{
  "n_layer": 14,
  "routed_scale": 1.5,
  "beta1": 0.9,
  "batch_tokens": 65536
}
Below are experts of layer 2 (counted from 0) of a mixture-of-experts language model. Rows are named up (a neuron's input weights, with its number) and show model dimensions 0-255. Each number is 128 + 32 x the weight over its row's rms, rounded and kept within 0 to 255. Numbers have three digits each.
Before each expert's rows: a language model's description of what the expert responds to. This comes from a sample of Wikipedia text that the model never trained on.

# expert 20
Description: Prepositions. Prepositions after a noun or verb, mostly of, in, to, on, from, at, as in Man of the Year and headquarters in Brussels.
up0:143148203133065110117146114083148141144106088147154117130216176137161114083131130108147142112111083144193085145132196170112099157094149163129084129125108100185127121118140136172117040117112130114112144111151095141161156142201103120127121154138103116162166111091071152115157092139121151145128142146148147191155173080107122105158126121118161131123146094121067160166084142135143148142162107125098108121075148104132108108105147156192162116150142123163180151118176152122149110072081145152146139144135160103154125149163126130091049128107146123163099245139070141135063086127160142157068098136131087108134041087166110075089174104082159134128050174093175138120105115145160067102158132208139142148129128108107163067160163121135120100117143139161148090145166158147140182152168116
up1:122155091125134119148201129126115107155121180143138131185101075168126089097144120078161107104088143083118096090112142135146091104169127125136157150128140145140099096085102097109101165125194115125114138120144127130121096179081129160157207134106147095143099117041120172114092166077155131126141148136108170183138120148079052097176097158105102117127098127104129173174166092146132195088100107119091145104142097088157146091057100027144090113146143098112174059105102079151124140181158137131141094115123093165067101140158123112112114141138125183100108110105154131081124112142116105081183154167206127023125094115151123139169105129159147148104100103133175118145079121137181133177185146111180205092116119195123122165138152133153114120107144130120126151114178093157145148116200129
up2:150112149107124167151112140107156123194200127101154138153185102198105122158106139122123125140155071066146131185096129184167110134140148084069191131111122126108157140096130167133128116168131169097097171134125128064139064164106092162136114149148138125120194132100068138148154150140136142201167161081127188092175093140134114107084164111122159104149147156092131159175163164153160141134136181097160118073128158185123127167136090158106101112139090157055130087140161126141152137112103140178102175122064159126102153069092106171184108137141097111182070201114142155137156135094125117133059086170141091109096129108145188121089070138146121141089087118122089122110142097118088160125172067125169139126099051098122124151180089149136147110154138122125136080099100138117080147140216120

# expert 0
Description: Determiners and ordinals. Articles, ordinals and number words opening a noun phrase, such as a, an, first, second, two, and capital letters in names like Type A.
up0:137126080142064095144133116114108090107092155109144151075132169171099065152134113077120127107105164110062132090086093075099152173088074082059113129105161157150086182122106116136166135116130136134100157148202165033135167085092121137149119108110139134139097145165074137051129101164163142126172160104130153114137109095138140155115128122088129135177158124132157090097109137151158177055092100139211096144150098118105111195163112136132097118143098136171174128087188082124142122078066088155169125129126111138170087133143125046128133124129102092145140106159173166084096137123135077091152111139182106183135108155147120110129096147095159155111128163186148155133108024148152078162175139194132129098125088099114113127129103171139161100087154183141105162095144151130136108171132117
up1:124154161218071123108114154107118128099153100165176175106143174177136109140122171124130149076188181145066118180093164176112115123097090142104133100120148117176146086074120161129154150115096160030100112134127164144142143102127122125130099132181135116120120120134068169116134063115137110108154146096150091128077124054138121144108146107191137119127109101080143080126115148104134192146144164138117115129155114121120114123135144161112071139134119089086079168157161116121174102119086090085144119064120181041145125115130130169091073132083132096131142101105081110089075101084076169112132165129157139127119149095156171125193190083109145134148104152057115149158056130115079186058113111200119130093120143157080135088148169173115099100114084131109128117160133147107061125089132135
up2:143149159158122162100157164136098078230152193126163166106143160145108126127130136079126114088164098133093053147099186175110068153143089132093146123166094159109149155103066139149109099154141142105068152139122147114140102168090127153164158137184145183136167138108102115123144067204184073141187192134170174137155151165158134134142137147097151106122146150151119116088173107088099103082138131185111141142137077120126059176132171125142114072104124149143104182139120104053133112108116071165133126175112123110123165162136095136131089074143105127152104191145088147175105099103125134131120154113118153112125100139197148091086145149124089158138130065109162098126042115097162106120182139122158114097128122142062166162110168199098146109100086156195162097144124120136126112127168084

# expert 13
Description: Narrative action verbs. Verbs and verb endings in story or event prose after he, to or was, such as played, called, meet, going, win, divorced.
up0:144126167206117103118167145185128165120117179152185157080186178090108065169130119067096148106161165139121113126129099148169135173114112099147144078093097099199082140081106118158142074065124128150118159148198176086147115144111122117138121132203104116130148106128095139132177079144158123142096167089139113153185121132158060150136163126128149139115097112100111098141093096156103144098090165152143115157189103127128116145141154126118113117085099123139124139145159079100132104079136096155122183081131150099117126188147123143102139101052143139112125191132070154200070054112147169138101087073121152153168120120188125083203122162100118167113113129164149167125148145111145155141118109134126158134082103118091135083099145141080076122117098128220086054124175153087162145135122155
up1:179151147138134163057130165124101118139174181120129169126165134122146154107102091129121098109119134162073079163089117160112091157146119162105131112109159087168067119072139215139130108159186117109113151121149119111199164149112152115115171147150079166129097144043165093125150164092119118145139152104103086120126112115115057149079107177156173098160144153129054140116180124129138123115094123137147084158173117147181160073096129118141170110180136124056146143084044149089130134134131096095167073130062098155099151117156111071174085114146078155082100121140101135175150159105074133111116109166096096088174130155128128102126133178145148122123131082112139084099095063080192088138173149085121159109135095142115187148167171124141120109092133143140120081151112142184204114100118089
up2:112096167136134102134114114117147112108142086106104119161096144096150123124095139146150083143145179171126059132121158090119130092140129187076111116158202154112071132080161118107091115169136119114108205063071197123144183114131141174169115203131088092094116148121115185096175114117156095105080098156110136045118181107096105138103169145110215138118144125131187099114149086131149139104126117139098133173156118124108101117166136130125079139144127127095100105155078122166127155121160135144096113131107141178142132106121178130074105125169059161115132104163131108134143111124143135161133174150143130142123105111151167078164119102204128125114118129135114126084053131067166099114149078131151095094191137181086231130170066132180170072070094117111108107124182141188099150156149163

# expert 29
Description: Rare consonant word pieces. Odd mid-word fragments, often f or F, in foreign or taxonomic names, such as stoneflies, Godtfred, Nordfjord, Prunus, RSC.
up1:148215128171135171132091147181131165153181110147139216129130177116108148126141079119110124095086111111110096107151138152175107225108124125110129153113122094113122103136165178130095130127138121128107130100193100134104138158145139110148178107103184202157124140118135100101081053156200127162228126162150139171119096117111063120147068110143166107109118105175144133086117156143163139172106159151142121171143108149191118141086136130149085165109103130111104102172111157123149070166100091122175126145111128125122127133109150190123143062154161115115166073122142126120159163104051119115066140135121113099121101142148131101158131107095088144136139044098168101120106131116127049149109073133156107113127069155142134106099144145133187064063124122150055145120103115106047136136143081
up2:147136079079121185133141125146090105119127105144131113167090136156132118107147100154144098145104152120096075163110174123159135179142127172117109126122111063075115139144156133133077116097106106114160154093133082102112125136108109125172146106112153167127165246132097115049153039125058117136107157102132195123142107113118070141118053128121121106151067148168133134105109108146155152122161100135127130166204157084166097184131189129151145140090125143150111116160141163139166104137083094103065158213125165116122151147100141223115085112089108111131125116157151149116136153067127122125083152147084130181158158188133110082148107111156127149154142045167120131113137136111113073128130050130117070125164119090229126172143113124144125099130094145091045113145112140168126127101136114
up3:187087128129155157159117094117131118135106130129140164108145117181091055131054135092162121092116154067121075143108101136192125101094117124115100087162142139121142189139122071112134117137095077130131070118135120128083147084121115182188144195116155136121121078080170149133156101147064085188142149194155159092102152112111163082126143147091132128086115129072092134057112077106123125159057100124082109082157135216168150157099139112167175121136179084147154128086109091075123090119206102144129112105098132146118159128208163143095097135115104091116119123186162154109111125081176113139116089119147123109127134148162104121153154119142137147108162018085150143105127135133186200141162161133126157129167176132096165126114139108171126164136085154120167074156137137105113124101085150

# expert 15
Description: Clause-linking function words. Conjunctions and prepositions that start a clause or phrase mid-sentence, such as that, whether, because, by, with, to, which.
up1:107118147109102148075112111140121092153171158125153134103105131091129120138094146144124107113147050054120110171106157145113150106073162160063122154178155117130141107094162145135150115191113149137112132110127133126177204081119165117093234087179087159120180139093111134091182135129122117121103118094173126089056155092092114191078097162140109110065059148118068112068133091130169121110101121086134083116120134163106102108167123135167109148134124094055118187122123145105194206076098165119117102154128081138161128159132121178098104138098155092167141120094062119177045135095135133117135055139155088188192130102098130112120146119118101153128123149165172217117102143163123186146096094127147155154125112154112118144155137153083110125148132136130139137106144183159140103114141105
up2:139144141157121151098041185143074135157101074113118153119102163125083108185134095151155113108079142100104122130118171117080134124083087118118066110144192150127126123113142178146108073145137184120115144106229179110144112088168095133133159182191124149146087209133099123099146116091102121154146117140169210148107176136151138133103140093104138108081110105104130123108133041153123170162123175180086095133142137107081096144157174092158160061095137087112082150099117141052174160093146138134173096146123085097082166150130124106124117132105102133194069151175100157118053072091132135117078110133134172129149083173123162142196187141146111150086165120105133120135095161129109110145136119124123150176157114093109189113119111153149103066137104149131127139115159185146108113084135124
up3:092128139130152154097058126140100107176113099123183160161122171106083112115070136127134072123080077083146095122150178124148120110101114125184060132144125162143118093116098144123090097162124215092073154081145096098097136109135124169104182116140126137135108137105110107126140109196104118112164175092155141160144162119108130163123130163074112152092136135114162101098128083172099115102188130156164121153189095168179124137137135105116098109144164079139128189102098117092130203069107112123132074143122091111119118169181043140097077129103121112148119155149083089123095122112113166096066125164152159101121106162132124092161158104082112145104100105106116088092099107112118099113156186145219163077168055138108146163104148178154145168123135112205142147213135174172072110098127113

# expert 17
Description: Capital-letter codes. Uppercase abbreviation pieces and country or team codes in tables and infoboxes, such as FRA, GBR, NIR, SNES, EGY, plus some name endings.
up1:139106176093158139157073108191116111075135221106178147136173156114124147108129102140099095126095147137127147080136177161113051148096130178084130126161157166184087095127163106149178110048182176067093093134128171139111146150199125157110152146106136129162112109174150153134078182150131090161154165172161125138126124150120115151081147135134138135051110030106115150109175153128119131129137175174134150163112111105111166129136095133159095118168110088133159147082132153161111128135114112119113189167159095105180114121181100128163127116111128136132167132179106122171116060125112130120079137100094179136163058197119107157199132113097140098157136114092108134110096135125098117142177181166155082155189166201151114119101143156132077142136092163122116166169154134119066108121138076
up2:138118160117111159158094172148170166126111154060123164167133134087110129119141141154076128135166117154076158130189156112081118190067115129117106131106143129193112179086137089114131147165122161066154135118102098114118207137136144112077099103177191138129105126160165122130177151119162104111133112157091106142134134130070168098138106078178132109174090066140127101178127153126114115167134107195112145131159090177129095104116141069141146121146114075118059150087154102138136117077129113120122215098131148150152051138081124104174191124110129158106139127160120039150177097151139117134117116138069161146146135140149175125205115069107136128100108112128144160121151089113140149100211219160125151087100096046138140124165167154158090086108080093195129132114126111108103121132120150
up3:147151165134145101168074186108118162141127107117150180123096152156164160076156154114143096075128159117100106138114158177124125097123119121152117116152115154123149165102121127135122069106089206127065190098103112109174123077129073155157141211203108126092114143127129162124140098175150152176128168113145160094143143149131152183114142104111104127117126144091158089096173067141078104139177162132159153157178065117077084135169151141144170076147149128144163139139106100107144127109150107098078149129121114101144118132141144159108131088101099078168051121116092132124106108134158137092106140174128140149054110143116144110167173014073111222102136124084113116119095039106147129112144133137143199135159072104165118130112121143133110117136107063107118106182141153111027143159104115

# expert 9
Description: Section and role nouns. Content words in headings, infobox labels and list entries, such as Critical reception, politician, born, local, genus, producer, scholar.
up0:115111154135150100128129186141117059156146113136122117121088179123123148108144136153090152128077149123069081128093097120172134137140128087097153154158088094116122082116186096089084157160148155115106145142092169127124096096143140183117101148121164091141227153139152151097133077178114137133092098082128089111190123158113106120168164114135147110097102133158146114153186175156114148127152171140173199143162130125114127123092137150096124099145198185126123114082072111189126129071130100120088152114140107114105170162093120064151149127116139181177118120163133130137167162122100060093144084177181123124165156067153092082090109157174088152093046068161149099073134076084082062134164124172128095121085096107126130190182181122113155113119101106120087141167104122115086109169137072
up1:094126139182101153086120185112095079127115172108111158152093086114147141157126133147123113062124158105124111145121153115070108076124110153091110118183132120150116160110119106175125090152164163113097138084111098153092169139161149188229184134136110132153197056096112092182154114132145100104122162149156134138136128131115149155159135108159118103151162114139137129101154109189121175090129086127218127125207136155076099127090106159177170079142168170114086106069064147133157095143120111160157144133117074092143187145145132121126102108083099108144115122110149093154153140122059084069145092190125135125150093141165097123075189162163111146116079091129150049062109102094119132144158185114131058131136124119148139142158165134095136164087159119150137143152161134165128065137142046
up2:169217117092170100102131115178146138192139105159113150085171140206119151040082176115132146143129138122133138114089181099158131142162121113069112152163116134113120128128113098153093122082166144135102148120137123127145076154130146106129174110067112155084138115160125174088122124133094126118119142180085145119111128190165046085154144142124083150186123156106076083163135093181083135118202161149150130137177060128113129140161118115079099120125157133150091128117096144146131099125196123112106142125156151139114076096164119147112111107138094137174143153113113039069180153142132167144123063113141187141119156118148139156073088080100105119131166122122118111163135105114051065131154177176154081049160089141140146130123101140125130174138137125130050104195082096070113127120155097

# expert 19
Description: Foreign name syllables. Short syllables opening or inside non-English names and words, such as O-la, So-tsitsionwane, Pa-czyński, Ka, Ya, Ko.
up1:116105090165150148124132132115112152149137155076185160182115079107176143149130159118125102118129089124125103111089173152092106154140125098106128137166075129142152155100107177181131116214138091138111104179156175166150109124155073194146103166134091130152080076111045138130121138176060100130137145096119144162119100139154167081146153095143189154123109140124115187082115182162189168131091128138179122152151117190123052161165154161104118025104116168125122148157117099113134108145144114146107124160115071102142151134131152148098089147081139119173095103131125172116102131158164104107091066189091088097072046131149161140098182164116110167116180126139109152083055086115137109126166099131134182114113130131102054135149146188117111134131107159193129122114135104131133114175120076
up2:209090201105112193144141135139163112133083155084195157127109114129101155133101105184105108134184105097124072148105183187079105122119107166119088150119116172090134123136132146105100143147144186066118120153145119112151130134189060140120071147134135103171170137127152132148134156217107107179121136113127096096099130069141193148096172112154174138117106122101117095124097133064141114201062164181107107120098118170205140118140132142165123124184098136117131177134161123152104130121093095119147164146177124111134113168144100145088102112123129105139114147123107132190137098090123138158112149100089112113133087143168114105184141061182191165125130084099173115094080135175119081079169124176173091121151188129171107134106179164118123163142120128184114109116182091152101050129126144
up3:156153146160118159107129182122166169112134124168158123104134156116138107119129145134110113151127143116105123160087156112117077088089165152172121151119166204212123142145122141137105126117111228099144154078177115113165180124132064173154075138133064172156171081109145188114168102140123098195120132115166157127198136154136140157115137122200148087153127121115068124100204169128163178138104161180100107132166143179123096095175135085140104098138194166174099130138158137095140101090100086171117185151094134080083098118132082180123093081101115108159129157185151118066191135123129074137101171083096139119084100141127155127113156086096125169084109102094129177107129080096142158131112131141150157141177064193147090118189096144135118069096131124107101094101128122148132117155141135

# expert 12
Description: Verb endings, participles. Past-tense and participle endings like -ed, -ated, -ing, and whole verbs such as used, won, scored, mostly after was or were.
up0:142144106181055159116156123133137157141131125137097178191092099138086113155101125104119162148141120091162116090120191100145043113153097099113140134127121110179103195150180121114122162108129149129137184093155167074175176083096103155093154131129070131170157100127144134150175138143175127144149096136201179106119145079144130112086094101110098116071120135128101155058117106151137199123105189131107105153152121148139111149155082050099159066156122139125083176123158142130166077075198098172092138106123130123181102073128132150095159074137130072131100155168106083132133099158113100176103071187132109155138118056163195120110132123142090183136144083136102108063114143144151100178186117127138162135081152083130173070144121128132117067163123129153138113139121154169151143118165133
up1:162101053116116124139148153052145111085103120114166116163173111157125111131088105097131119094123147115164121125106115161106123125131130150125112128141101175121072149053192134119118109108097136092061130213113124137195102157122085161117113168151144120170185132134144079161134087110170132181172150080160131106084089109115170147133195114138116123151148068132180143112200167132153105091108132153122083175160132101183128149183124113163099047100150057115082177142128131146196104114126131085115103183121125119106141170084134075199037130166130167145122099171071154160145130145134085127065140172179139108102065182151158131090129149131077112102089102086103095128102079087131143147151143140141136163116170110067133143090104096166130132136172145121129115144137135148187110149143162
up2:167159096173078180100074135109118137139142166102169141106137167121091075164132119106115129116136125128120084152090157085110106133122147119114157091170108148203105123098204148151138107120220175089085173106200180077209131093133125163119145148160104109189135132109116168099171133170123104207118146139172147126108136101134117114123107115089154120103166102076110110118167111175154197109128209169104094169141089155116083183102150108123137098132146120096104123142156136113141120081172081177136139148092102112133132140150073150130130129128120113141037163201125150116145132131145097114074159181134075111095129142167140081107138076184107149095102116068106102060109106100173107141172125153145150084150131086109166098133195140168125080063140127170124116144151168172136136138158122

# expert 7
Description: Sentence-opening words. Words that begin sentences or clauses, such as In, This, These, Although, Some, Many, plus is/was after a subject, and year digits.
up0:155138122132096150134106151107090052135132176105155119105118178147117129145114126113103054127133166118089079122092128096179123096107074140104091101186138153128113093090192111152164096134102146118116153125142153076156142054143125122200155188212118130114145147066072172135205125141129126155145149128131133123114130096092107162141139137090173138058146132125151102102125093133153125199170176139177057121151097147081085108134186119189175106128187092147096117135148129119161145107103119147160125139121111172103127104166073096099094081106105101127132135235097133084093153087106084121097084112139124089106146153155141084185160130135093144101137089114114122149090121054136163130112160145160184109144082127081168118151144137124115118115138099129111110199150225122074127155176103
up1:125060104153089143147117165058144120154161166143126110124182146146136086146175080151112145144127141139086116114099089134136160154114153136124150155150168176180102133117143172192142128138130169171106122182124137154165153102122082184097146202107178169131152168085101122156157167117111142141125126103130145055115114147189169117108165190117118094066095098182135073129148175104177070125096105104154091151075096092093104105136115150172126138108157120109125144120195072078119152144049120164087157097098045151165095136165145099186149125093129131101081120153103179095142109122095137153052115119153152150129143117127142137083105135154135159145106138099174173133167125083142124113147165149133200107129151185090065205135166115110129115118130171127104141165191125146080066166099100
up2:122109067194112082065104142169076078131155167095126179167144129129135099170145147129099117083188136109105130151107117140095097125085120125127083095112092119192140120095143118132179098102123170120125172042126084060147194055149097113131086141101094099162101187115129158138162111155123099131103137151178113144051162084129123199064123111131129096124106081120073062111156028103153136167171140121156126091160123131110075091142161129206132095097152083086154116096167158121154124076119122139138176123098089061101088070175146092076133123090101072152134140115087091125142118114087125147120101102131154150123149213132140126102141122144142156096106101079136160124118155165111121148128156166094136135103107114111122161164142159122170136110146157119141162111153149111095085058145145

# expert 38
Description: Leading digits of numbers. First digit of multi-digit numbers, such as years (2015, 2024), decimals, coordinates and table values, mostly 1 and 2.
up1:147151057148102110119143168144129122170096123075155174130135085173109141143086131121123104199100133103156117152122191095129108166104094170089118114139194164180132110109127103145115109066139158125115186122119142081136140064121103130141127210157085087152101100085127153098152127172115121141088194070179144140130175085149080116113077077100134100073168088081116134138171114134097129090072151149137113153131156088148172153115156114149108119120175103131161134061096100119214127040152113131167120144114092117147113133146058152123101089101100124164068129167141108180086128112130091090061068101177158096119093200156121098140139123121129196133103084121113127119091163152093126119117136175161150125154103122152146171131185087154176145069097178173097124163157148114119135162120097
up2:121075133121091129095054152044154123103129130173107101095151131136139106140135148121122113113118102183123082123201119112147129128104145116152140113147138195139141148121183161127155112158119146153074125169105149094105139105061118166118174106150108144135056163091175168150156130149104191129132129117149136138130124081132122129080135156134129088122091156137073144099166128191149076145123138098195087180130134171090203132150102093127111092172105131074170100081091120094153062102089130181134109184088109084100100134195189090122119113124090119132132095139165108131065125132106175136049067075146142165093093153128127113123121095145147139079168177148099107072096161129141137141138128130112187141119033200122150129099132080137113142144159146188099132168166193088095095123089139
up3:114140088097127146113152162145157126090144101097117168097172171153145133090153178102064127172129120148105128141133086177120102081124147111135145172102142171148126153111201117160137117093090142091127148098159133118202091141119133109143108191166040094130118169123172167167194062158144114153077137137127108121154123081175171139034093138133114106105125098148146082110175128120085167107119123106125123112158138173143082124180123121135086135111090096132151154105113116108177076148070118179104125185119113126190088065175144151101084086109058117110131134134067129170186087128134162136129140129197125188120139155133132156117139101201084161126132107086072175127133081128096102129157119110175179159175081146146152139122114121131133060093163189108152102152171135134112137153112211

# expert 31
Description: Table and number punctuation. Punctuation and digits inside numbers, dates, scores and infobox lines, such as decimal points, en dashes, bullets, colons in times.
up1:145134118132064145071090092083149179137160114084118125096127152100119173189056105124068074094135146132125084136128129178126087102124131149105119084103106148152076087096151116156121107147173186114113162096147135061163145084101093127167155177140086161137194149095117178133155133139160133150076130153153111118134160081141095194145100123117131069135116081124077114130217138102175158142104144167150100141188120149071109104154124156206117105162123112111111133146098124073197157117136149116159105139119091115209108144176127154113115120169098118161118117135127146160114095121134111149142095169097086073080090155134211128109169129132098197080052113144141119115111102050163091145148169087161154112142096143128099169152156170086161134146152121142131082180179139133107085145145105
up2:162086131145106137166149146086152152124088120123213133149175161170110088141108105124159081171126132135139154154176111143127100119069096148045085122148113148148096132109105104138152060102134112146194073108130128165153118120108118162149126146111218054150088048074168078097093117145113092170138175158157131114106196128137125114120115055146130140086129071153135140141130129101086151118126122143084114172129136135137086139086199135159125101101168109125119119125138146138103117061160140143190143107091122091184119174185169083210069140062090156124124084166142081143130074111156112128102121121107106087088093116192137058125161105089116111157109129143099139089169137124162169058131107102171150097142147089150118088105174133139128141197142119179099120115112148136100148110149087
up3:119136116217088124096132119114073143149161086094110147140153160168125104128124163115125123081157172107161104127139177083169096084070147064105148100143109134199101165142159114185185146131167148160116148107177097113203165058097096128078196134138177153159144116132137164107140136158129170125140210146130117146129139082161147146131042126134161140125090070046074089156158119158166147062191126147113126070092069098084162099158159143164153110170108176124137137117128110092184073128136109138180139095153122100192133185111183161102180111097075125142144142155177161132179138172153122122092103128118179135130118124154136075117153078123123165154131109106108101126089118103176099117143071155129153099120114070135122142141176141166109104111124102138161091118139173152121101135131146

# expert 42
Description: Inner pieces of names. Middle consonant-heavy pieces inside proper names and derived words, such as Grenadian, Swedish, Northumbria, Asteraceae, Alfonso.
up1:133133143144151151145075111129174125097162139097207129179140094152146129088110147166165128083117102073111117119087097058162151139102123107134148091164153204100168129149101155094158104149185134088105174116126149177131129152178102163150134138119130114160092079112104182142154157124095112095098103131123240104109071105133085084118102179114214122136121136089144091081125061163156125100211119150122151122139135151081136136137131124144133120082132115157136101173137164167185104130114123120142095097118105049112121191113073140195113114187139117067047171120181106103178150151136174159098140141122120118147067118143153109135122106145165100107082120092156135101104110100140063174130181146145197110182073126119085095132141139129177084122142180147130130120116097112080157143121142
up2:120115073108162174124128104044175164128127077137134181127132112103068131172132101109168111128111097123115163112130096150115172076144085119096119097180132165099107166122123162155099117132132094123141123159145147133125129120114086159132114118154154129142126132111154113125069030106152097125165137152180080123172168152105143170201120125062146169152182108194142100119178164084184106162156126153150075133127144136141133104159077151141163164155085119129197100114081124129096088120129124115112173196131145159144107122088135134102107109120181102160093138143203138166221117105099162113105118105174119089087160137110168113140139140149084196102153101182108143092158130086112119097166171087123112148188129135163083185088129096079168174118159092194195151150097142161156104187165138
up3:128140179105129138136119167155101093136158188107160142113121181097142052085118101111069085109130145119085115129125199124092165146125057170121151132095155184161098090150108099166124122030094216107097083130105152143122079187103126142140127104148183109145141150129119170094100146157106102158107180155158093191097126128121101149108085129145137091079192127083107149063083151140089154113109171163158166122132112118092164113155125020132111098161134116125089140120111125115119132100163112087131109080072042137096168178173098119154109121113122110111111159102143064138141117107069091099140121142161162080151098155158151102188181123127146117147090122108161074117134115137134140098144191178148087129139172119121145123085177107081170121107089119196133094111176157103102127151145125